config.yaml
n_layer: 12
d_model: 192
lr: 0.00681
train_tokens: 353900000
Below are experts of layer 3 (counted from 0) of a mixture-of-experts language model. Rows are named router (the router's row for the expert) and show model dimensions 96-191. Each number is 128 + 32 x the weight over its row's rms, rounded and kept within 0 to 255.
After each expert's rows: "mostly gets" lists some tokens that are sent to it at least half of the time; "comes before" lists some tokens at least twice as common just after its tokens as in all text. This comes from a sample of Wikipedia text that the model never trained on. Tokens count by the router's weight.

# expert 5
router [155 139 138 174 144 185 125 148  77 101  81 138 146 169 110 107 150 142 135  69 161 140 104  49 171  82 135 104 137  90 167 106 154 152  98 144 154 159 138 133 156 120 104 151 112 117  85 182  86  95 127 112 140 101 105 157 129 103 133  98 133  74  94 118  97  83 194 101 161 177 139  58 176  70 160 131 106 163  66  92  99 192 139 203  94 107  73  97 118 128 140 168 159 152 118  87]
mostly gets: " of", " to", " for", " with", " from", " in"
comes before: " the", " The", " a", " In", " He", " his"

# expert 0
router [ 78 115 100  95 138 158 127 125  53 142 204 122 102  90 122  81 151 105 115 117 127 122 154 150 158  74 174 109  90  93 114 135 100 167 181 114 109  99 176 146 168 168 155 178 102  90 104 153 121 107 129 160 145 184 144 169 148 138 132 152 172 199 154 160 185 138 123 127 154 133  76 191 116 100 130 151  63 151 100  79 136 175  62 137 104 107 148 115 102 101  73 159 157 140 119 100]
mostly gets: " was", " as", " is", " be", "),", " are"
comes before: " ", " a", "\n", " an", " been", " also"

# expert 3
router [ 96 165  71 138  66  75  77 129 106 118 127 135 164 121 165 142 119 182 154 138  52 112 140 164 115 146 133  68  91  81 130 161 146 129 121 177 120  80 126 113 155 117  77 183  75 178 136 176 121 121 131 148 122 113 119 108 126 138  99 160 117 165  95 125  92 118 173 129 163 116 171  93 131 168 133 140 161  97 112 107 136 131  94 135 151 151 126 146 110 168 107 103 147 136 104 117]
mostly gets: " not", " have", " has", " film", " would", "ation"
comes before: " the", " in", " to", " and", " of", "s"

# expert 20
router [120 137 140 148 153  84 123 138 128 174 116 121 106  88  76 147  99  86 189 123  80 142  86 148 146 160 122  98 126 168 115 127 151  74 152 128 159 157 123 133 147 137 135 117 134  87 142 106 147 134  57 201 151 140 184 102 121 138 155  84 178 133 180  50  92 134  80 104 140 166 145 114 117 144 139 140 111 120 156 119  85 108 124 137 113 181 128 119 139 177  99  74 157 177 159 170]
mostly gets: "\n", "==", " (", ")", "\"", "==="
comes before: "\n", "-", "|", " The", " He", " In"

# expert 11
router [125 125 111 174 135 179  76 155 114 118  54 186 165  97  98 110 165  82 143  91 163 144 162  94  79  81 136 125  94 115 131 153 158  90  93 180 118 119 183 123 159  77  78 173 173 138 179 166 180 123 154 186 148 131  75 190 143 145  93 149  88 139 139 149 104  77 179 128  34 131 156 154 186 136 145 126  67 157 103 106 193 108  68 119 128 177  77 182  91 140 108 106 136 160  83 157]
mostly gets: ",", " and", " to", " was", " with", " a"
comes before: " the", " a", " and", " he", " which", " was"

# expert 15
router [151 156 110 140  95 173 161 140 143 117 177  93 140  85 118 124  98 148 131 131 126 142 141 174 113 159 166 116 169 162 130 118 156 109 127  92  61 171 157 165  91 167 140 155 114  94  80  98 140 104  82 172 128 174 148 123 172  87  93  81 116 135 177  86  92 143 133 105 216 171 114 128 168 133  93 161 130 110 153 130  97 111  81 205 131 132 149 146 122  96 125 142 103 154 132  74]
mostly gets: "el", " |", "am", " R", "ab", "ak"
comes before: " ", "\n", " —", " +", " −", " ."

# expert 4
router [108 125 138  73  96 111 117 106 173 135 175 150 118 125 150 104 122 199 160 189  58 124 173 141 142  90 128 139  67  92  92 149 119 152  81 152 111  78 102 195 164 186 118 143  84 167 111 171  92 174 165 147 163 155 171  71  87  84 107 137 130 184  66 108 153 138 167 173 135  99 127 115  99 103 163 112 111 156 184 154 108 124 109 109 129 136  78 131 109 168 136 131 135  78  84 128]
mostly gets: "ers", "ly", "ation", "ity", "ings", "es"
comes before: ",", " of", " and", " in", " to", " ("

# expert 19
router [ 85 189 143 106  91  67 117  64 187 152 190  92 122 129 207 181  73 201 161 161 114 109 138 114 105 153 124  75  93 112 127 176 101 170 175 151  94 111 124 128 115 134 122 158 111 148  74 104  81 166  88  87 119 103 185  90 114 113 120 127 171 121 107 121 109 178 158 162 144 172 172 159 140 136  77 168 144 132 168  95 151 103 125  79 177 122 172 139 133 147 148 101 109 137 135 114]
mostly gets: "%", " years", " team", " States", "ation", " season"
comes before: ",", ".", " of", " and", " (", " in"